From a checkpoint of a small mixture-of-experts model trained on Wikipedia: 224 GeGLU neurons an expert.
Below are experts of layer 6 (counted from 0) of a mixture-of-experts language model. Rows are named router (the router's row for the expert) and show model dimensions 0-127. Each number is 50 + 15 x the weight over its row's rms, rounded and kept within 0 to 99.
Before each expert's rows: "comes after" lists some tokens at least twice as common just before its tokens as in all text. This comes from a sample of Wikipedia text that the model never trained on. Tokens count by the router's weight.

# expert 41
comes after: "=", "\n\n", " =", ")", " also", "History"
router:60 47 55 29 77 66 57 71 60 60 66 42 63 76 58 74 34 38 69 37 64 29 54 60 47 35 37 61 24 59 46 51 60 65 57 58 46 56 51 45 74 38 38 26 39 61 66 43 61 34 64 53 79 54 09 37 60 60 18 38 43 05 48 49 53 46 58 22 62 30 58 38 28 54 62 53 44 48 47 38 43 45 36 72 64 82 52 60 50 47 77 53 64 25 73 56 48 25 43 74 68 41 59 44 51 43 54 51 58 30 92 73 72 39 82 12 51 35 62 59 37 64 50 34 47 73 45 36

# expert 26
comes after: " (", "\n\n", " \"", ":", "a", " "
router:40 50 45 43 62 61 62 40 49 71 48 52 32 66 46 82 74 49 63 60 61 36 55 31 44 59 45 71 37 58 32 58 49 58 45 55 65 64 43 41 62 57 41 50 43 70 52 39 81 35 50 57 74 28 52 32 50 72 34 55 66 26 31 51 50 52 57 42 59 64 49 38 42 37 38 41 70 55 55 49 68 55 50 51 42 62 42 47 39 21 56 50 20 39 65 64 32 30 41 46 99 51 52 55 50 57 89 49 49 55 96 60 57 06 64 28 61 53 54 49 67 51 36 55 42 61 59 41

# expert 1
comes after: ".", "=", " 0", " =", " List", " /"
router:32 54 49 56 26 29 57 67 27 60 57 45 50 70 72 30 55 60 52 65 80 39 35 64 48 62 56 61 23 53 69 56 59 76 79 45 59 41 35 35 66 29 62 38 47 51 65 34 53 38 39 54 72 52 34 49 51 35 49 41 29 41 43 46 39 45 77 34 42 55 52 38 41 41 71 70 41 39 67 44 43 55 80 51 35 79 45 60 63 46 48 34 63 54 19 64 46 29 67 54 58 48 35 72 52 43 54 39 38 55 65 55 48 48 63 49 48 59 44 39 69 48 31 72 45 57 49 47

# expert 25
comes after: " |", "–", " 1", " 2", "1", "\\"
router:43 57 73 57 66 40 64 35 71 73 47 39 52 67 51 44 30 41 63 54 47 51 49 48 27 60 56 35 33 51 64 38 42 46 63 76 53 67 75 73 42 48 36 53 12 71 49 61 49 56 64 60 65 40 35 47 26 49 45 43 64 18 58 63 57 44 61 58 45 37 58 62 47 15 41 28 68 50 35 42 51 61 51 32 30 56 66 64 38 48 60 44 45 57 56 51 23 43 58 65 60 56 58 29 54 33 60 61 71 96 92 65 62 45 73 40 49 29 15 45 39 62 31 51 42 61 35 38

# expert 23
comes after: " |", "  ", " the", " 0", " —", "0"
router:55 66 26 50 70 40 62 44 55 66 57 56 22 65 60 39 59 57 42 40 50 55 15 59 39 47 61 38 46 56 62 40 48 68 61 34 63 48 50 82 50 46 64 57 32 51 51 57 52 81 50 58 80 39 49 51 38 54 40 62 64 41 69 36 60 57 74 34 47 57 71 36 51 35 85 34 59 53 76 47 82 68 59 36 64 70 23 65 60 47 58 45 30 59 87 46 42 47 40 38 46 44 47 53 40 52 52 25 66 47 88 62 46 29 78 35 43 58 31 52 57 61 31 47 67 39 62 46

# expert 16
comes after: "-", "|", "ō", "i", "k", "u"
router:47 54 42 60 66 56 69 60 71 40 68 55 44 69 39 42 54 69 44 40 44 33 49 59 33 53 47 59 55 47 64 29 56 73 63 54 49 48 45 83 67 54 48 26 17 63 52 72 75 52 54 67 63 35 25 15 49 63 49 61 29 25 54 52 47 46 48 47 53 32 51 43 52 62 71 32 68 47 78 51 71 61 56 29 45 65 43 80 70 41 39 37 45 64 78 50 49 24 44 51 50 17 48 63 74 44 69 49 41 61 53 57 56 38 29 33 45 43 57 32 57 34 43 72 41 44 51 47

# expert 4
comes after: " of", ".", " and", " for", " as", "\n\n"
router:66 41 32 60 49 44 37 55 68 60 44 55 53 67 61 53 47 59 42 47 42 41 59 72 40 41 55 48 49 59 57 87 55 41 70 64 41 64 24 61 64 32 49 34 20 71 55 48 76 40 39 33 54 51 45 52 35 62 28 50 58 06 18 69 45 28 69 39 68 47 52 49 23 32 75 38 57 37 68 48 69 42 62 61 48 85 72 49 49 27 68 67 32 47 40 63 35 54 05 49 91 61 78 66 55 62 51 56 77 66 57 40 54 42 45 77 43 34 44 48 60 55 28 66 46 84 62 50

# expert 17
comes after: " in", " at", " St", " on", " of", " with"
router:42 57 56 41 64 71 63 47 54 77 44 69 22 67 55 61 53 59 55 56 38 42 51 48 45 39 53 32 37 62 52 44 56 39 67 48 30 65 39 47 58 55 60 39 74 65 52 75 45 61 68 83 52 37 21 43 48 46 42 50 56 26 37 57 49 51 57 63 77 48 62 40 55 44 39 41 71 32 53 61 80 61 57 45 50 68 46 31 61 39 45 44 45 50 77 62 51 47 40 29 78 39 52 51 46 59 59 42 55 73 52 71 42 22 46 42 60 63 49 41 69 47 33 62 69 48 46 34

# expert 29
comes after: " is", " as", " was", " to", " a", " and"
router:57 33 30 42 69 43 43 67 57 76 41 64 39 61 51 49 49 67 35 64 52 35 65 78 31 62 52 48 45 26 69 68 69 67 61 57 44 56 41 50 61 19 45 46 36 47 57 58 61 46 26 75 79 58 46 41 34 42 43 41 45 19 43 45 54 45 43 43 60 35 58 34 49 29 60 43 50 41 56 46 30 48 45 70 28 60 64 51 62 65 36 62 31 64 77 32 45 27 22 39 33 47 41 66 48 60 52 50 73 59 45 51 59 50 24 24 59 59 49 58 70 48 49 52 60 51 52 38

# expert 24
comes after: " and", " a", " \"", " the", " that", " of"
router:40 62 20 28 63 50 72 46 50 49 49 59 23 62 54 48 50 65 49 50 67 65 31 64 48 60 58 56 16 60 59 53 76 69 41 67 53 67 60 65 66 47 51 51 52 56 62 43 60 33 24 66 67 65 30 19 49 56 43 79 45 26 14 66 22 44 48 49 52 22 61 45 49 29 49 40 66 36 68 45 68 63 46 58 48 67 54 40 50 30 58 38 48 36 52 55 43 43 34 28 44 40 70 63 47 47 51 44 71 67 42 57 50 33 35 49 52 30 56 34 58 64 19 59 63 68 43 29

# expert 32
comes after: "\n", "\"", ",", ")", " not", " was"
router:65 62 37 48 52 37 72 61 56 77 37 46 37 53 48 47 46 45 59 48 66 29 57 52 42 60 35 47 47 55 71 41 60 55 38 74 42 46 31 75 61 45 62 52 15 63 46 76 56 66 62 58 43 36 36 63 50 63 39 43 73 14 27 48 42 37 56 39 56 47 60 46 28 29 60 57 65 57 61 58 70 53 37 60 49 81 70 46 60 39 54 46 43 69 53 53 70 28 32 38 65 41 67 49 52 41 73 68 55 68 36 38 64 35 57 45 58 38 53 47 39 57 38 71 60 53 25 52

# expert 35
comes after: ",", "–", " (", " on", " in", ":"
router:59 30 78 46 69 65 71 35 39 46 58 65 53 94 56 63 31 36 50 43 32 47 65 56 36 49 71 44 38 48 64 71 42 59 57 36 59 54 39 29 57 41 57 56 67 63 52 45 56 70 69 71 48 29 29 46 49 45 05 44 78 41 38 63 24 47 69 28 87 49 58 36 43 37 56 46 56 07 54 33 62 71 54 50 62 98 32 61 47 49 37 52 40 38 66 51 48 31 49 49 48 52 63 64 55 63 58 35 82 53 62 41 50 45 51 53 81 62 39 49 71 45 27 62 53 62 40 37

# expert 33
comes after: " |", "|", "-", " by", ":", " with"
router:52 43 51 54 53 24 54 42 62 59 77 21 38 62 45 54 22 48 65 76 46 35 44 46 65 69 35 36 49 50 53 70 91 50 53 49 42 81 44 53 76 33 51 57 27 61 41 50 63 25 49 55 86 47 57 24 46 50 28 48 65 42 42 69 63 39 69 36 24 52 70 46 32 39 61 43 67 30 44 36 53 63 59 74 53 71 60 64 57 32 26 58 40 29 62 53 30 38 44 46 56 55 54 68 39 46 72 36 54 67 65 63 48 22 38 52 70 46 44 54 72 48 38 73 68 36 50 50

# expert 38
comes after: "\n", "-", " (", "|", "  ", "\n\n"
router:62 55 31 64 64 41 41 42 60 44 44 55 38 80 56 62 49 69 54 43 70 55 57 53 41 54 60 49 64 41 59 71 68 56 61 51 52 53 49 50 50 50 73 51 31 45 63 61 59 32 68 80 57 32 48 54 44 71 65 47 32 19 51 24 44 47 63 36 29 43 48 44 46 49 60 32 69 59 59 54 36 45 77 35 25 68 54 45 58 34 59 51 32 19 62 51 34 35 41 30 54 40 20 43 47 66 78 51 34 69 75 55 65 29 62 54 61 49 40 38 76 39 60 73 64 48 46 58

# expert 12
comes after: " the", " The", "The", "  ", "ini", " —"
router:51 43 29 64 55 53 71 48 52 69 32 50 71 74 62 37 40 40 45 50 50 54 38 62 48 30 28 56 24 60 61 52 73 60 38 43 62 45 45 56 70 49 56 67 42 67 69 64 57 42 66 76 91 60 62 48 42 58 30 58 56 48 17 71 49 44 68 66 35 37 31 45 57 46 54 33 62 49 77 63 62 58 44 51 50 81 55 80 35 55 58 46 43 61 72 68 30 48 15 50 65 64 71 56 34 53 62 44 81 67 57 54 61 23 63 55 71 27 55 34 70 56 45 68 68 54 60 38

# expert 19
comes after: " the", " U", " The", "The", " United", " non"
router:76 51 41 58 45 49 57 80 61 28 76 63 58 56 38 35 53 63 65 53 57 28 56 52 59 42 28 68 47 47 44 44 41 53 60 60 60 62 56 59 35 35 51 44 59 58 54 46 27 73 58 77 74 40 58 63 44 43 30 50 50 32 53 67 45 46 55 61 61 37 58 48 53 30 65 43 74 17 67 39 64 41 58 68 53 25 41 62 65 24 70 40 62 38 37 77 57 50 35 42 32 57 68 80 70 64 64 25 63 46 71 51 36 46 56 48 57 26 22 41 65 43 49 58 50 70 36 42

# expert 14
comes after: "–", " |", "|", " (", "19", ":"
router:64 39 59 53 38 37 64 68 60 38 46 65 49 55 52 32 59 19 53 52 79 39 56 61 53 64 53 40 63 68 58 69 75 53 59 46 50 67 53 75 72 36 36 76 35 52 64 45 45 58 37 72 64 62 40 16 83 76 23 22 47 51 49 62 60 61 53 70 48 37 66 67 43 38 44 41 79 40 58 50 61 62 54 62 50 87 34 57 33 39 43 43 35 47 58 48 49 28 31 37 48 52 41 58 43 44 75 79 63 61 59 56 51 43 64 63 66 45 42 42 54 37 45 50 63 61 51 32

# expert 2
comes after: "=", ".", " =", ":", "1", "0"
router:45 55 38 42 75 41 68 45 68 58 34 67 61 69 36 39 60 50 60 52 41 37 25 45 62 53 62 45 41 66 49 46 35 80 55 61 49 77 53 75 70 39 76 47 47 57 44 33 82 29 40 45 60 20 38 51 47 62 15 27 47 34 42 47 67 59 58 39 44 45 60 42 35 36 62 42 59 53 50 35 36 52 54 30 47 73 63 87 51 59 53 53 64 48 50 58 19 52 40 45 67 38 49 54 46 36 48 48 68 54 50 41 51 54 49 66 56 53 58 50 53 43 22 56 52 54 60 49

# expert 9
comes after: " in", ",", " 18", "\n", "19", " In"
router:49 53 45 48 69 39 76 63 48 55 77 31 34 51 65 61 53 23 48 59 54 31 36 67 53 34 67 35 33 65 62 68 41 54 53 53 39 63 45 46 42 33 45 43 26 63 40 48 68 63 61 62 82 26 40 37 57 58 31 42 71 32 46 52 34 70 50 48 38 34 44 30 40 25 58 61 60 33 62 31 69 75 49 44 59 79 39 60 46 80 61 73 24 40 78 62 54 26 27 53 37 47 43 24 69 43 70 44 61 48 59 42 43 15 53 43 71 28 55 37 62 37 47 84 39 56 32 63

# expert 30
comes after: ".", "\n\n", " However", " David", " John", " that"
router:52 62 50 65 62 53 44 61 50 46 60 45 44 68 76 53 61 28 38 50 55 43 43 64 33 37 40 48 37 66 62 66 58 63 76 79 30 66 41 41 43 37 54 52 47 54 59 60 68 22 46 57 59 60 36 27 38 65 41 52 51 16 59 37 76 58 58 51 51 47 35 24 39 30 97 33 55 52 46 43 81 45 63 52 55 71 69 56 54 36 37 48 39 46 83 48 14 54 38 54 42 48 31 49 51 52 72 40 46 63 50 72 55 42 38 52 69 41 48 45 59 36 48 67 66 45 49 40

# expert 22
comes after: "-", "\n", "=", "\n\n", " was", "W"
router:51 64 60 54 56 85 64 33 72 54 57 48 47 60 58 61 47 53 29 63 34 35 36 56 78 44 49 61 41 68 63 63 75 64 64 67 41 61 48 44 63 63 51 59 49 56 63 48 49 35 49 62 55 27 57 25 35 57 48 42 41 35 30 49 51 30 48 64 37 45 41 38 65 43 62 34 60 32 43 38 54 62 55 53 45 44 66 62 59 66 28 33 42 51 44 70 27 30 42 54 68 39 55 54 73 53 52 45 74 62 52 53 56 47 52 70 65 40 55 54 82 50 28 78 65 48 28 46

# expert 3
comes after: " |", ")", "|", "=", "born", " information"
router:41 43 46 53 80 38 41 60 71 45 66 41 66 49 50 85 47 73 35 41 67 46 46 40 48 59 26 60 24 76 59 60 50 44 63 45 65 99 46 56 53 51 59 58 26 64 44 62 52 27 59 36 59 22 53 51 41 67 36 60 63 45 54 44 57 33 69 37 61 56 72 38 30 42 72 34 57 31 37 60 59 34 25 55 49 60 50 72 43 41 39 36 29 55 67 49 15 48 33 62 52 56 57 54 25 54 68 66 65 64 53 58 47 31 33 65 78 51 38 47 59 25 26 47 79 49 42 45

# expert 7
comes after: " in", ",", " of", " United", " University", " at"
router:48 39 51 51 62 59 56 28 55 53 61 42 11 52 63 51 57 40 41 48 41 35 63 60 31 49 42 47 45 81 40 54 40 54 65 60 47 54 44 64 51 20 43 40 49 64 44 72 35 60 35 74 67 38 41 30 60 44 20 57 67 32 30 53 44 57 62 36 44 52 72 46 53 28 68 36 58 23 71 56 82 68 54 65 48 51 54 74 46 54 54 52 46 29 44 62 24 49 25 65 62 40 62 38 62 46 49 17 83 68 61 56 60 37 45 50 78 48 14 60 50 31 47 67 43 39 52 55